Below are experts of layer 2 (counted from 0) of a mixture-of-experts language model. Rows are named router (the router's row for the expert), gate (a neuron's input weights, with its number), up (a neuron's input weights, with its number) and show model dimensions 0-111. Each number is 500 + 50 x the weight over its row's rms, rounded and kept within 0 to 999. Numbers have three digits each.
After each expert's rows: a language model's description of what the expert responds to; "comes after" lists some tokens at least twice as common just before its tokens as in all text. This comes from a sample of Wikipedia text that the model never trained on. Tokens count by the router's weight.

# expert 5
router:462480507397547461500524480355541488560548458469622425569462507499530473493470491553476547507535497469529550436508402495559487485446469454476456454524420513483508557579524487541577498574577480419516413502495567479550577461613574507631448489512508521508450526477479518539482475515520485520506515502459485532524449548578483388570544495433
gate2:405574623563513455490544411524434494528409454466451522515511568493459528536452630487501456477553467477563519553383468543543514520476498485459451391488423445463516564540494484492569481516532438472513568469423440412501547402489412604527530500496419497358487459544564478441494466476465536634517437458489497474454484425498500531542596445497
up2:476531565473521475505518549579416542414504502484539398477507444446544460501512488504504433510518546550588419516492505541517559451477487595491450533451490463534466484471591519513560536554451412571543483507384555558528497485478558484482502454502473427521542446487490497543458524499462502583530429483531431501553443469557395502579498400587
gate3:540494527482414489548539509488513509440437537592461479579482479448411465522523500510440516483513486496527527566510435546449493492532540501533484441499514474438408587492432388519541500535612520579530586540538569395505517568550504537563471491476563481569561552499543538412410398449456592601489500513462503482372466552492504461431439516476
up3:654554590439501495496504489502416478480532474440509446526572631542543595500476522421504421458528549615435560624473472516445478417539466474571520485580469449489549501570474535451589511503481502560538469588524549471499480566476416470490524466437575524519542465436461496569447487469544557395464511508510538476496450493533547512430463448519
gate4:448523530504474540482498418536441578430453537490487483474548307530483427493542463549392503479443615507530472562483528524469487498560561592547534486543461564460557502476528502528559519426451468462508558459421540576496496440511455552413530550427516466479428553467471539517434449498436413468467539552507473379440501503417630510448548573550
up4:494433534540552469595566477514554505533515482594563391613500509487441530491453511519469421556493526599494557480512509449531477546449464573424525524527544516494540399553440499485524511470591443576484415511482488429501598524452477465485506454428533409559424397407482516495411512502527465434439431447605536501398415551516586506538481462560
gate5:524441553446434446347543462500457490575509512408531457551486363502406520460545424553637354503569396435493470559507549537502511448499503501609489478471492487523589449464522476483489481481594452448495617450543562584490551515498441483484481438433553468553427455501536479512421645521452484469509554542514521423478439519468421445400431576456
up5:604461454506485532538495438500609459460473464508527512491392627507518577528522517399503387524563536408472498482450512533579530531549522523490481546605474488465446486435539440514513564556402428527512461433518592508456437515488523467474523501523444467561455505531450564509434442453470433439546619519501521525481504589477537521585473466404
Description: Hyphens, en dashes, colons, pipes and equals signs joining scores, year ranges and infobox fields, as in 2–3, 2024–25, Weight: and Award-winning.
comes after: "\n", ")\n", " |\n", ".\n", "2", "1"

# expert 44
router:460414461494501463507513419477487569563509424504510482532421512520495402550562494504448563446458425438458557438497462458495524484469432451481419427471596485475436547550538537527540513516547522422448459458533550434536508463538490468554518475425408534449441531462398450518533513532478435419513534492440430503571457527474446480588554455432
gate1:438511465499530494544487467525537499532538447477500506498468440487559527506517515456563444570473432474456485507548503450493463519447579474426474457489640518450429565417384495454561499520457478441450492535460519577503554468440431454526608484442490458326446492496412378604522509589505491491533472493466485461548526488425442543431506488440
up1:421541450588470534532541569459487539505576551512460460474449505635477573488514465495399567495532549550486592537513451501470474628487489576474541526481433455571539480442548484451491419443412531545503469465491552414456543479439461541563475455535416504487573470527535552528505468541484505417490478466412537540467492525444599523541500519516
gate2:391526502530491435502462488463515459562568512458524546403519596489471426458447460519500599495474344388535532560505489509543485456438540574450522451505460592515450675465489511533441466470539451547526420519488502551466433441501559475496480519478527524497464662588494594433529502577519523478435536564469482495464547527497525565541541540418
up2:512441474546497542599523531570458601531482511594485455555545497372464516554636550552415468494452469558498555433581496517518450540428474428495446550547466512496504505489567456531418509492482562510516514481473487566440514505482594521453481483658510489503559511479542589488516522515452460400555562493531511476608449471557495557503497416432
gate3:543505520504495466698552525477442497438482576487502559533451456442551439527443436500506520489449543573465456552435515468497585562540530502474480468488567397543453435515601556565463550466600497523551555459487457394501436545529491483548517533467517460485454473533507477601505513516579540455521449541518517552513436455510472464522461434502
up3:521503495592460407487463498530545543564466455522510579458430482425477491454474490502522501505398553604534484485563476543535471528487525596356575625457523613456584470524507520477537533461623516569548487465561435504455530529506557468528488526480544519583518410566477612473489522467526472605533531545533423558501481509582533430553569496426
gate4:551426474515490481595528559525507472534589509471412582500427353475439425571545486477448508490446439460534554494408429467452536500511524497569489514608504423496439555537529450536510524430505489401478479463484551440530528466564421463456476502456424556548467473375519553512480527472587511598500464485534546536476449458443514493500540489570
up4:640489520476498469309579523517490536455398461467523501517526511492508518493486514421520496586504418467505474473519491552462503507431466441473509511457490634611548498567536493466496570515460537592435526508466515558519472458442458526520538491499527486556498406547537556455558506432498452480422409567453545384506504518491560445488526484423
Description: Capital initials and name pieces like U in U.S., York, VI in Pope Adrian VI, plus nouns such as world and visit after the.
comes after: " the", " of", " a", " United", " U", " New"

# expert 2
router:512489496496533427571558471495483459487491507485541590555504424508547473511479484445416554425453460484466483518390511408460510558476550460473451520560560469501510578535493563513558503447618417435577365524515454427563538382600500493548566475509483681558487592519517525563468559558485483486532453363442445560522425528513397505501494477475
gate1:483467446526533447488471429511461494477425457471454514461562505499564504446557513555440455552486539564524549526514519422448492532489556505458536534487578527592521482530504490422540524591604422663543425459484463546441594470557438540598492521497519498568540495587534543507435450524489497496445574433500476477523490474549654492473406528487
up1:533493553495525543424360504454547481510491485439455467461563603525524506482528432473487502550469513499498512500501544466437560561481547457491518459515544486472505511490562483562498464559504470518525449510579504436476472482517424526577526510442533453560501507493515514467484443551510523434468504498417537490511505522530507472551468520468
gate2:504503556501565538560501611538556479575501518537522529514464428455438467573435397476476548478428477559444466535481612509493496517593520588590531528526611433442525427462514442476620399517469490570416520508492467549488511473475494449472509524518522417438526356440541455455513455510507495402529490457449531481476526563600442456508478549417
up2:514468492601442526601543480515474529468534601461504533552460395510557485515477525464351450493462520566507557490470552538483484453544398504477481506502456544584424503500533455513532509467524555519536419479526586488498469393505500518421465501514549461524523504396421495441555514432448575497373580432524503512510515560491501500523504545509
gate3:412448408475497446517527423477463531437560503429389500401476406482496496531492468478463521545454475542558416631434513473385469523491513470442529548526499471400519480459444507486573406480591471535517605493504595526469487612501697451465515475519508478488533512519497522489441444582484509479550457396427536558507506494511541460503417542496
up3:458489497476439649485466537490488441517432548517481469536483337472484536465553570532477530496446510360472557466574472455513473515458476487482453501472410454534508533451518417502507384469425522406569510506512476509490447408449497512490466487595482494498452584527429639538571484460401458513573474499492524473582468442502394373489463569481
gate4:447548597531530507535376479592518429524490479501525450411618542559489473501553475559476501446530420488574568451483560564610534487464480454607495446596456451577490540475586432474494562455499489357586473560515426570524492506524567497570463448532476535480415630567581423528477578492510484441577481499527422584499416479465543503406500504570
up4:505535487598556458559485498457464588361603552455471564523480531477479592558532407433400551501440552545568461480475521581433541432504457432539448490523556503481451462461489456487481536389517542502486485525604525500541557436455444462547619528492536536415471479595538455509461498427510491518553384491546560445449509471464526460501482584514
Description: Words opening or linking a clause after a comma or period, such as However, In, During, which, including, and -ing participles like assuming.
comes after: ",", ".", " but", " that", ".\n\n", " which"

# expert 27
router:421472476376522466519505533462493498408508469528519511533506477437531471510424515484466544550564448512454508492545485536505536497503438520390515480540499503494496596484559545541491408408538450375498459459483551465594455452626470468524537423485461545459399560377477452547484495554413505411428478529487459489539463513464485566565560500441
gate1:415445587427387551406496581495549555494593442429502544462495562554469477491490497431485479521399478446546459515535557489448518432529450527506544539546454533434458538558626479409481485499503514500442543501554544496500506513536554543465510497473523577521419532496397491519531534546534445421412520536446572564427491518454518473486491526522
up1:483501489513477516515445461521477551499545513488474499517509498472503583510567431408483498559536496493451526442439499500491495541499473426531515589479503642515461511527513486499513546487409469501536541561548501520450521499517416527474499461501525587515509529485465493493432447428428492463564547435595602429500416417497385439507376514476
gate2:426519536577484530513507459478490494472480372567423513561533468514470473488441515431554549519463479489507504489549476597577480462550583595517513484470442388413543506509675515453516535479481524372429453520599505586499543444507460513428497461443479557421470395484464498426428556530469506447492553536618499528492449577508478494502510533422
up2:532504458501544465562484482509450487492520534580442562489562557463535446480447439513448419464434549517472498423519568508597567505505473531483522546420584503624467478452637480487497510487532479495482508475493439456488484478537471545508423495522444487514433455473561496477526475485414514609422520506490482404505576480442423492478426467466
gate3:496549524478512541472514513527471512431484531567546444520493448446540436537475436519512535447359450499501436540476542482506504592557484585542522542559576433449595516497479517486509488516519464602481475532555534530485457562505552523469487547504596567508538474482454547514482535521580481436566483475488495520577493457518478526503466486526
up3:494429528446454509424494551533413510396439470447518478466511549401453529506528456430369508579512448507517510510476569514508513517608493496573439490515570467520618487475535487552554461579454539464506515480564603402499551499504374512491488483447556533542444534469513497453512524438517517440513518581568504419602500503506537511543518402580
gate4:437502458477514518489484476480499509577474553438529511527464511430527526524482495437534492516517514359509512455561486521520478513441503589510513487509462451499477515486570446556485532495557481524438404503502517485529406475562439494509537535415486562484602510406496448466534482466470514556463432572563419633456418530546508518513489530518
up4:584538514483441539381459527495526506483539478487529504514522496516509537467532430523496559557468506654447488450481396537521578500453496544452545541415479544533566465479396547519514437559433491470451501477413573515499517453529474451551481511436506552528539462579523516500479547493433569451597457520498426516467471484553473497572614519445
Description: Articles, prepositions and determiners in running prose, especially "that", "of", "the", "this", "its", as in "at that time".
comes after: " of", " in", " for", " on", " to", " at"

# expert 24
router:525516507464571447515550405518543564485558485545585516557499399504460465523454655526545513441573486532487478441452468388494482461437514542512462535563537452486428503605552488557556426492584432466487533467450580470503527438554437449541538486487421558618511526480390507532501521578518428500480564463439477601448483437492479464485495434437
gate0:491516573518467357531552436465514596539472472557567461483449410521532573538458484530585444543435413511463491433552561495521494335403513432499538480454414453497574502489533513478548417505614492451435483533505518534479531393513491444537512505444519561500545549526545435520523525515574440464456507561528495610540544494518507567531456483442
up0:475420492520476472580550509514541515589498478420512488500490528463620513493462475441405469447463571457566589456525566544568444497473544415498429493508517464509460502450482489537506502391477551500503519486456529427538482425573505501462469532480474552539522596451532449513474498632457457483517472407479551476535555509489528446480520566509
gate1:428441364502562475528533521580556428481514559459550557486533417461450551482506515471500451465499470609514512511523521473477516505409557512547440487442541487562575541538554484501497469468576443554548435472444517438485451501427552482521520453566456502487485497421577522470480578545485339480449440575561500389374524522520631522484609459529
up1:537503472485554536507508458502603494444542527498462573481540527541428487510462528547518503527444446550541495621442515446406449469490510516471546539541539453475459420466508506512565501478469452473553430407491488393564518375572532465482552419523469581419509553529416383438464415527537550545482485588495536506570480516508597484467566446489
gate2:519452510520556462421416455527440474446469473481475572509542386553473501457479487542511531432580567417406559491553467538533459473481502425554530492517534550506526499502566483463502496538413529430542606472590480557523550422481531485483436532509432528502511566429560428511503482474489565486488581543524404449637574485464557508429447417445
up2:446433519392565484341475524513528529415445516537483471546559419523464538461499505443538528508504544482391608545511607437538502380405576472541516599416504471451500505464490516533500555575497539450444532565527509460465466465482450520478580499524489541513501550497441529523555393566489559472512598593427453546554452491404477472522524529533
gate3:532506542506530402458508530532516472598525561501476515456605374501512505478473492558412525511474490573446557510532523530467422494568501491571488509595496518542503524524439485533646440533478484479542476524487561510498542453557505516456526485506461492401513579471525521495462550515494464491495523483492475479498562606488460483567569562456
up3:460556355552481469491529440502513526542463569505539551495358430457430462397409428505388446490479614477423445550536514497497489447535479467530486563494498571499437506521520463464420537493473530502458543490446572501485515421452498479484508503318468425467529539548490505580491543480475548501467518405556509454466534451527593547442550407486
Description: Words in wiki section headings and table labels, especially after == or |, such as Lines, Gallery, career, See also, Total.
comes after: "==", " |", "|", "===", "-", "L"

# expert 60
router:422420515470535468606551502539504623422505529527539582496513513455595529583428452538445492502525385557501505406494472507493454498446489458437563465468502437494495531508443495492508365469547517432510418412454415524654485426562487430569502455497463572497405537428525504517509484496521464485446392483473455466538506430454498465520481431410
gate2:407475459512601499661471529440508495601495504570505333558543400510463480527494507403471512483546550427441465475499505555484439605470466431469490530512494409518468535572402563490548526508623480540494625528493434494426491530559496501492510439540496478564489540464455530513494427488510480411523505537520567501490499630444435457521532453491
up2:568471396430516532584459444447499555536454515517500510453504460501507494511482468522508539424467495503458539541537525522449435600510476517489574496533492601536389479490489554446493418423495440543625462534554421478522481530490484466543545465535413426492461442438414538526393487563447559457477590505446514513577545619462399485478534513473
gate3:470450513528466517528558521462473469541499540549518481563596513525490507543594477583499471489420483466520423593469588482473394569500594441454473514482473445441464460538478386554530550558518429555479528469571565498522479510563513549504556593494521526481416550428507538540516528538456509518483478511525465571523491514540492496514512499521
up3:473574441454605534549546469453489492575531427419505397520480494454552430522555534400538423530472550426559529477425409475510443510572487426466480465442430418529489396433487498407592457458586500418527566528518563493459441607486516533457529485530492550572475500565554505480495484517468569383601633489527500612575535519481505530449439461591
gate4:570443468402485388457445493523530484481518529534518565473587451456419465518471500531546529607504389538582448550559492522536522536448500535624503456456527489474624573478504544490564456499538513606576519516556441470501509368534547520536494503442487433560467588559388395509369468478525513480541511531497524415365519434494528502530494567620
up4:498507547499506425524549426454443527443502382492534519520554548504488461511551457409406568490436590533506504529548591499502499576400484505545580465539484603450544521525569497555473500522508503544484627514514443502524556499426474528506414538549513519529461440542440460521561495569546531475493468479440490482551502501553543477568550479487
gate5:397558489500565563548500503506542552483455490465526506487497527472502440506480513375413476420460457514480419475521521545408475411510488527441537454482482375439412518375411527448558456481515457483505519459483593568481483522537543524501481529527520381474470427508498572466494528555484463489480534567509474524490621476445554517462563497481
up5:459481495546475429475564541468561473550472565449471573510491536477459572480570491592428525501432593455523466484475597479490490564548513400574509458489444501497600412518571452549543564493441470557554480509462477441475452530559498442429491494513474504516478525500480472424509516548416444507427572394489528559487448509558504489554454470482
Description: The preposition in, plus on and at, and subject pronouns he, she, it opening clauses, e.g. finished third in, age.
comes after: ".", " (", ".\n\n", " where", " that", " located"

# expert 59
router:479456524408545511523556507501514501394514464464529430516468447519478514527444584538464528480525467462457512430466477391536544460508409472414490319529526495355476518545583547475596477455623490463468519520445579452520461528472546439592618465412521514483468505483482501574448500552490497446512435405462491504459495519528533449546561417491
gate0:475512517439503511510498396557458495567416484469453438466512427437435436480595551534461511484543495486460587477506509537536402635505508535469555501564526456603561457491557494480482530497411444522598409439508531488501537514481438507527504512481582476362542583525478525434413502461445486531508449544502433590504476495516522444495518552441
up0:398491481514547553536508429507457518528481538461505524494452534490481466497490418661496514502473509451470512532437482510487498519512531528424484479587577521517498519509420574526510477474484528537520549434536401527496478437485510496524500497512515484601427663567511518408383447487422506529460350437542469517559470479442645523469382543502
gate1:453431431465553542616495520453550510473539475593478526435494457545495360516453511366585506564333458449460431497460451581537443426443539409571537519529468517523523553517525538525487526522523507469478425458497491431448523506526439466505497514524457567428570527482392490541568446459506478487427504581451574439526549464433513468539501472479
up1:519467508481496375407430573458556555463479462421542515432467477514473488467447578512448483473377580560522529478493495463528538503472483441566464542528474515562508526498450544504492498495493459512481558498433510503476520479474537514485537485522553585483653364444426533500489421512553564476473586548429476529451525517413439515435411538550
gate2:426501578476471452539498525516554482500414520552492497532516629554527484504509540494436482485563486445486549499539493492505421535529525507488508476452485375499537534487522493493488487424398480499526500505411554457504544599398415518524486415472530453512453505602576544508459528534571536448571418499410522508503500479496425504571669571503
up2:476518526571451421499519501549472473490483633614532558438475517427493483531536548551473499523444568609473477506567578463507567443497475466514460513473551378459491521603483518541560465459653529599477481481512572461480484447486488443484534454629530488396463566560473514472488566575438509558576658526514525544460472494529503431575507493531
gate3:493556517510557581470541491487454522516579469493443500552535499502438484464547561548510448460440539383459499459482442522542537556398341505508509414455511484500452406500517515507511480529486443466385594436465629477571494530432416588553502540475435494501503515622384509446454495560445414477543513407407566513527548529517383492515538514418
up3:468469459472381376535523610486585528583539457556500523555418512520558452494495460549523513551336498471480463455542571521483484313552515472538542485408528521464455566425551519480514483491476502486431445472437493384483466530538459448463461455489457373552508604533442503568438505451577505563585605470445512486559422455488498618551518518509
Description: Bare space tokens in wiki tables and text that come right before numbers and years, as in Ligue 1, | 1997, On 17 January.
comes after: " |", "|", " in", ";", ":", " July"

# expert 6
router:486502486528480507491588486440543487464572542485440532571461509541479469538415528407476601357437474448481455547440461437532526549492501465488484492530508494476447574564574596486480504519493391469502434514510441420579463441552480504561538485529444621406457534478419408514551512515499463547481509414429427462498489473518435434550596466517
gate1:443483448489468504479538476467523439586598500350442521502465451521459435472494507431437519504486538509529445588512537492475559522456580493470554517528496496492511564448611455465483460451390556403581535505548552504541461406499537480453560481532586539350494489478525487579531526554456454529517407483415492511535523454496489409579500436523
up1:549531608507419510461447494504517524552437533614524526508402543523541549473485510578511470479606506495567497500415497421522545531543372527443534487549421582495495442537414504478532446552581516574431597453453498531437589570381485518609515458511482405544497475543508446551536517416443494498492493630605543558548490504473525433526561542507
gate2:463419482638513487506497596547461477511545478502541553546478548437447438509487418363507513418614472365495563535476491552485468508504513471556462439488531343542495507500485469494525411463517489476495597503564406471538488434506569466471560498551499608505612579434530485508501551494576415518473521555510578480536505446494391500423463494542
up2:477469613480523471562479515533441575481524523526471500448525433450483536479571467472605458492575470492539555378454507517469434422436440464497537470494490451570425538458537465567534435473502443394459473446492544541511551527460535495482491525513533407565568532560547491511452564521484456518515496494476415534598541508438643505536476451506
gate3:480459555541528456469494548377551455529545523481556462577613460420517525488555471538463526498523490530435505462561473542427487550403433487487542458451435556497490455450562407559471456462570473534495486550489439566536508483459481439479542448479556526529468544516508513522447458561597483423484506501369473506524509551488371434625474511594
up3:587457472555530583443492530539491562517573494572487449492478544536485536517484469403315549497460544454393547569500481534503541375550522517506512508541452514543498487492510543595567478506399472510472503524460426549413480492548555508512483464569463572491483568533578509481482477454522580509564504497591431455494433461488426536477404446436
gate4:547460377456551519485522452457511540557456577475524499510494450506453416498535518432496404489564537536419441586422425473486595503498545535515541539559490464443468429540521582458474484477560511504497490455564445505470525423533487520446484449531511629457522463447436482500466533536559476549473434475527505512461537525492522444523539415527
up4:452435512507479518507505506533421514538488489467560521526427593553537500517513534470555469501451449514543388552462504440474543441588548525528473432574558377517584477563481455454488448478488462492495425620503446373506486389550588491441403454547457517371580518477488558437537575544563519508496495562572506476470454549563451481470573528525
Description: Common nouns and verbs after articles or conjunctions in running prose, and out after carried, such as club, station, debut, father, treated.
comes after: " a", " and", " to", " of", " for", " was"

# expert 45
router:463462406440496462511498505465588467466510513470476476566478572505515475484525517403450522420488451505515561496486442454485552513469514521490545462511522447477468539592492572526557484529492479459487520528499502455482512509507500467522591438500479480516487501522443411531552512567468424493454451459431453572512485536526502464498514403479
gate4:378502490456576499572525482493433529357526547651518545568464619469485523548501395472411524538454551551514526519486549546540440377442541466414489459496489537414420547544435430537517492457414386474453458500593479558528507485521499485500599543541486573376531456536490481475640432546511517613455507466459481587530423505487634614464497497417
up4:522508450490548502508513565483477500515415527492493552521571498530422396446488484481519490478464509534548505579503519433494550545427463532532470373494515464413441394519541414574504473421473506515501452585471447493530429551431441487485524532449525583508525506501517486464532474465558493542513549505500550520421470413489492514478518506605
gate5:483437444458444570433485469393443519512504474470577417484550331494441382522506443587565537503535453445561454524513521504448466613411524477449566467505472555439467444423518497551518430481530483449515441469484486498439493552483513445541512496531548548611520515502550460443514357483573518389555596572499517422518464494417531425470501556492
up5:465519478484510476517554530515429519548514474435515502547602535479463494519461478558453477453489522601460511489407514517490470475531436504464442421445519487407534359487412486507540478501553442426574422510452376475474499570423414520483421478494542561443461440488473440420580565533624527560486549511505493610576530513499507454546508522397
gate6:477473489546469415566518486518433586481465556534489431492499522503577511491464523526478476436494454583594509557535510432522448521467551512537423503555511459491521567561491471539468492429479473582519459549495454458534549384534456485423477466501518518467536542592556466479545479495433510611514453515507559568415441485520540654504628430453
up6:439525472497535402471534497511570494552514452437528429586506446506508552533522421495512431481541527490514479475535419491438479496532502564516596550481435502560479429510492523529516499538557477492517599481457608622467451561526542553552557478536449473594502499430446504596481517528542493401480566533508507416418587454530595501442415573546
gate7:561567582527542541464484598540500474438521471520493517530505573547499611440504498530431468476592491556580447550559453489449553437548518512601445456461412411515391529539473506478582560496512493567501520459510556561358550379561389517479569485406522438456533442466610477502511469451527498552455388600450489469475495489525540573484452527533
up7:519477463587475444528603495507552547463481553576448502592516533445516472514405484482446568459451471583540496503450569520440487553430505488528504549515533584503458515515427424497436470508482548547572450430460468479594555368480444535494465519545489509470584451541513427468510453469507525604534341470445534513451512507495463538493481484486
Description: First capital letter or syllable of a proper name or sentence-start word, after quotes, brackets or line breaks, as in "T|itle", "B|hajan".
comes after: " (", " \"", ":", "-", ".\n\n", "\n\n"

# expert 18
router:464418443495538478522535469479572433565579446484483440529437563509517459564511502541413575476498465462494518435543461475529513497451490447411469424478574504465457567581518555576520507499577462428494497542503517446528495477554476441560547442431428486481429553492453438556495508543545453464484488455447443508544431482468489511538559423440
gate0:426440474547542457505537439452499577516452531419520529471382515463558508469479444545556612503467463412450523548487495404444542532384447573460504492494530441521523541487562461477492535527463565530461562501460416440506534433514572495503471478443430391494523574550468480584467558467502529422515544462536449521572501459478358562507512487458
up0:546483523500479450502548475422503557537560507438503478450507539492448471478443413413534551477464395556499421493527569543534458502520529495461501508413454575452550562580558462516539486470445478514449446475370606462496495464471554431523480496638487530519552493498445455521583466606551408494462574467495419527568514577538497548544419503469
gate1:488477552499530465463551448537510521520498489520442502541521495491484453556555490496611509510578507500484546487496461435485633538570555542474512469441402460500475476522474500539363450488473516520481536506535436497449493496507439385546425479464390538478421489440523502499458530463499536503430490493430461484555493492513463431524494418524
up1:509427478503488550431492394480505522541544498501482577531462469511477486463546454507488490504516560533441582557582577484525604405495415477552494526554400485470568514495603426468512456492475540546560484495523442469453368397516495488434496493571505465451550708524607563538517429482621548475560482501545436515516456519534449598600397492579
gate2:445545473425546502453462558484535519465532437498506522486465526491511447464458535499556481466484496442513546477448504440473582472488572619432477504505514529532475545484660589509472521563496538576540539505530388416457452493559375517504466536506556475517463552540422511476485501621546542491593524537499516452499525516526448493549550468558
up2:509521543452555461476499571521433510535528456441527542531419471478565443452556620442471516491463532544546511393439525486456636534477557483484472563526412478586551442433428487500404476521471586434442536496501544433460588477481528530466417562537459451539503432477627455575545568437417450552552505535452490587580386534458455620414526496461
gate3:464500542482526526490457544541510523446421451509469466511448425535471508496456526613558492563430529430484516524502417537470500504532462521495479463454530506375492531508511562561533436519399650419500562521450489426589510426461574412526544498530404544475456510542528412558515488578485398504438499405485421452501539459524533389488469488468
up3:369515496403489472516526481363405445400561548400541474413465463433501484509540563519457527537513562492451560517563502458460518483564503482496515452426529427472486578450526472555487493468479498399566421512513534563497526538465466499544480494491521588395554503453468543448490546509476509401517529542438471613467476550497524518422394457507
Description: Capital letters, word starts and the article a opening a name or phrase, mostly in table cells and lists, e.g. R, W, Ten, N/A.
comes after: " |", ".", " in", "-", " is", ":"

# expert 30
router:488453438518520441501506506449511493611530504504510466500455438524485454562500507557504528393413494411548499514509432456469453639506473532510480545524555501495442508513502490487481515577555472522545471465522550456456422407535581466444466416403463346413470688446522492621541499508518472399552462508453460430500463533501551531571579471491
gate0:467487553611450551494537537539455515593416545426436451452498456498475485491574483541454517452457457463431524512492524501567481596469485493510515447556446601445517501510487483474555492486527466451474495533476468576464558548541430443477515501443508498501491544435476532449502560556435399499543455488577519425435462481508551535573540400504
up0:545544414479502506501486435485478604524534411473485544523511511495513454581526456480562497519510454456536462400456465466473487538375588537423497556422472503497607469432508539427572469504523413461469554471524638414528458493529493389497554433403543480527551531480507506475522469488587508488520534528559591553614531427520537543569497450538
gate1:440565420519540556538486508462486533489508532545444490484418481446461560513471512498573491491411480434478514583480491487445478549404417500508587583539427476413603493512569517480480556502532475535466400474449557417460487458556534484432444550486485337554443527531492545565469402454513498581507567502430499422572385569449507525500582547406
up1:437527508422558509360526501554532530436512490441469506532512497481415566463467478594523532475519563524509547460495490474525457481394439378547466458492447515498515560532566491497498441571451557444500514475360509444505449400589496451492562506427420494555461548494625504535521522568479528487572512455500525452601493457450501540467514467448
gate2:323513466378547476523594516515498564531545600540513489573495437505488479509480519518548471405458516506526483494506473486463404399502563492528533533484477557490453523470488522481491496431509413475481532546447587441496528514527488496459509456480502447620479612531453450424491447584442478599515436490458557474495492465506501526424548469545
up2:414492460458559509519462500474525408533458486429470472460541493473510610506510489421461510514479483567528542496474438568454555469494461497420520487419500433565530645535551477497503541456582493405496479595531560534493524594612512544454503479537417394481531527467455500405441459473489547455441559559483572502574502515475493461434526550450
gate3:554435590531513437479621391470462525417442484552487429453458498523482523503492478483510521438509497427496570576531489572461549451553531532453467455532511529515384494554522554524525596595476508538563579570453482458478512510385565480487506502573478498430494406434549512546416595451539477504468477513437514410505440621553505422531429488594
up3:522481429440455530425528519426509492627446393425519508527520518567358516514441496504456461516520463537524465509395507513400466551486439415506562494571541512625569459425504510523397564433520531497448513458534510471485519461583602527445543551455519502525479480591520442511546517411509423468548531548465592513507557437407461467427558516491
Description: Field names in infobox-style lists before a colon, like Positions, Genus, Born, Armament, Highest ranking, Release date.
comes after: "-", "|", "\n\n", ":", ")\n\n", "Personal"

# expert 49
router:476455482482517484520480459530538596580559466527438531517492527466503435545548576466433536455536477490446517485524413468577464472451516472465512436473578460446455511476550545570558479508511518452530487545476534491539488488501535452583534466412416516472463503421434460509543559567426394511508468500451470601517468482490453460571539472445
gate1:496512494489502532550551574430519453554556390446480438529445393561490492432487499500486588546499323481477464458450499503557444509503442571473531483474526548426503490527496494524488423479513485435512440511475468516480586430556554511542505474476577520474447531468577453566424463438598486510501452469470494544582610473478439563533569481480
up1:387498593534539469509548461529539539459510499513522447491488432503563507480543483496457402529368551554526597469450456490495538584451486410491552461419468557464508481503491596488499571515438492441460577517462563510531428624425530479388526535412527455494472493509520406487535481448506522456528529432475457553495438410540490503496490540522
gate2:479463558421550494497530572430482506435504465482479517526500453618489435490499528449502559511650473470441441563491430518491503537454504465497497481526583512555505521444590499569505468530534421440537447547518507499507605438521412422566550490574556527461462532509515472445454482460517495455526508464535476553515565489549444505546568485394
up2:485450438488480451361590554480519514510475489431411559430413476540488514525496497447464513507550428501455444534542586472523603501516605491574523537478517546390563438498340459528566497468478549432506495416577516419484634436565524459579467461501520550452577504466545435546595515441527479490524499525502411481473479467471534474605546596528
gate3:455485500479551530492515479452555509481447526557523448475524584467539563481449488482436518467513630428479534459496435541498584607481405482493606501501531539497492478503487522559556496544494498418521375438393445419503473444589537537543507490493385558513546514495487479455579527571446490583521465524444527430611463562512450477577615417450
up3:415490572392556516471518610528478476518439558537499520467538483502565581530438567477462492508513552547511491468415447469474493456539492523485473479486525436414547476505540486563499477540501504515502521446491486485445465415514495476526562473517560347498546443441472508523470443587498461510475504463573461516547475511514497474462522490487
gate4:467562454493504461553550501562518496438544467501542439440480545454649479465476632555543597494444486409437538422479514512617655565401435512492490567511551604488422591498544465488471538488524484490570496494399527451454541460626542485573461483549396430450540373440512530428551476481420452516566494532507443515487475485535506565578510482540
up4:511547472504387466539529572561462565421549553539509476525432488508478473481520489432500440544526454507551526505539532516491500530464490503500488503551437483494509499489476497552525509536517404651516532501445430509546559424514381502481552518469500558539494494493434503446559518516480534631538519598587525418430573505484451534527551579463
Description: Given names opening personal names in prose and sports tables, such as James, William, Pedro, Robert, and nationality adjectives.
comes after: " |", ",", "-", ":", " the", " of"